{"hidden_size": 224, "hidden_act": "swiglu", "optimizer": "soap_variant", "learning_rate": 0.00607}
Below are experts of layer 5 (counted from 0) of a mixture-of-experts language model. Rows are named router (the router's row for the expert) and show model dimensions 112-223. Each number is 128 + 24 x the weight over its row's rms, rounded and kept within 0 to 255. Numbers have three digits each.
Before each expert's rows: "gets" lists some tokens that make up at least twice as much of what it gets as of all text. This comes from a sample of Wikipedia text that the model never trained on. Tokens count by the router's weight.

# expert 1
gets: " the", " a", " The", " an", "The", " its"
router:137133069169138118146113155120119166081135101101167104149150087138081143093135144130111135147105155127089153133109122166149147138116104147104101145175094147107141095103143143114135135116140115102122117110130123167141127141133180086154132108122098094100131130115118115145145174139095093144156112100110158173122093131101121124179087134116

# expert 11
gets: "\n", "==", "===", " \"", " ==", " ==="
router:145120052141123094106165136147091104110143098137084111100110102141139116094144152107162147100171126150148100148138131155124166140124121133150139160124118137122161064128115106143168112138126124144131120112123169130087132157105147112114148131116137173140152115111173145140086110151120144156095125125117110106095110107129109108171124089113

# expert 12
gets: " |", ";", " 0;", " 1;", "N", " 2;"
router:097133052160129152116139145145113124132138145122090129151115124127113091098116142106127146126156139180162100134111083094130161111158094149085093147095126159147115104124165118115125124121130108134126150131133134106123150120140144133157139126164071142070087139169151148125131087140119093118163108144147124097160128160125142134158113131102

# expert 2
gets: "s", " people", "ism", "es", " music", "ers"
router:136126112105143118065138136062162145101139152160127176094138096112104111073081135108132127135127141177121132151118171085146130105143139142131117126132103128148137159111127143147128094144138108143118143095154142185127117145132119096127134077110087163131151158177146151093101162093100121171141134122108151119151124093169120113143104104112

# expert 5
gets: " of", " in", " for", " with", " on", " by"
router:156127099109138163118107109127109110119137141107122122050086113146090100150123153093132154166174108194159115133155124158124150137158089117062119132156122140100134125108138136172142101128099130084161159106147141167097127179106144128111117125138133127115130139130143173121126126159118144113109141142126112096166132138101087157130123084140

# expert 0
gets: " to", " he", " He", " it", " not", " who"
router:118097094141112094107132127107108126117134120139096151142103127145123123153103125127100113169131172147129106138120122149079102163146118092130151091117120100112121133093161087111119160140135098093128181082113121157143126117146123114128162138121102152121160095123134131156111134132103117153137122078175099124077137136148132147077143161106

# expert 15
gets: " was", " is", "ed", "ing", " were", " are"
router:115104113141124099101096149071148149081080147113108153138089112200146141130096124133090131116163145181178112118135116092130109153137107123137159119152092130115155111094154097130118148109137113098110134069105176146088126125090133156120131133102120155156093086170102140150130119122106140171159126108138129115110104141153149166105149151133

# expert 13
gets: ",", " and", ";", " that", "),", " but"
router:106157088122098123088175160101143081114129104142138120112096106089139077130129167128107133090121148166134116111114106110126145089146131139131150130155100135130165111105144131122123157161078140102114122117139132165144112160144097133134162132114105108117128106123138136141092125167102124127130131151133120143174108145200112108166133102133

# expert 4
gets: ":", "-", "=", " ", " •", " Total"
router:144151138121123092094126128138170132129119164133118149143085118135093133108108077154120126120093141125143147132128170136099184140147119129106140119093175157110079109157163112145109142129151110131135114102139155088109085125132116127183163114119113130143147135150100100135112154184131177115155092113107142120121115122149154093121155139113

# expert 8
gets: ")", "\"", " 0", " ", " —", " ="
router:155124136137132116077175118146152144135076157095142120124137109124136067123117129129119125059150121165153149114121118138144134119124125147119170137097179144141181105131118123135131113129137101115111117133124140122081111136140150089147093118114113171114137129175125135084138074109136142129105131121125148142135137123162145127126120125122

# expert 7
gets: "|", " University", " School", " team", " film", " League"
router:160161152091136081114159136166164126098091124162088151131143108106068097110168121126166173094144123147113126117116082102129108131148116117105114115112122101131130125166127113126130105126142150123102151148157192122125129163135103108129118070085123153119120145152171128115153095126123174097163113130135154147123094119112104149106152119135

# expert 10
gets: ".", "'", "-", " (", " his", ")."
router:090135099138091131126144118153138148145175113113129121149143117107118138121133111116184150105134140131149094094113112099120114114124163144110113108096127130119145138121102152096121167067092125151165143094127112101120089142130152137130129137155192105114123149147149121101105106180096117125116152076153150140115093109165119138148150091077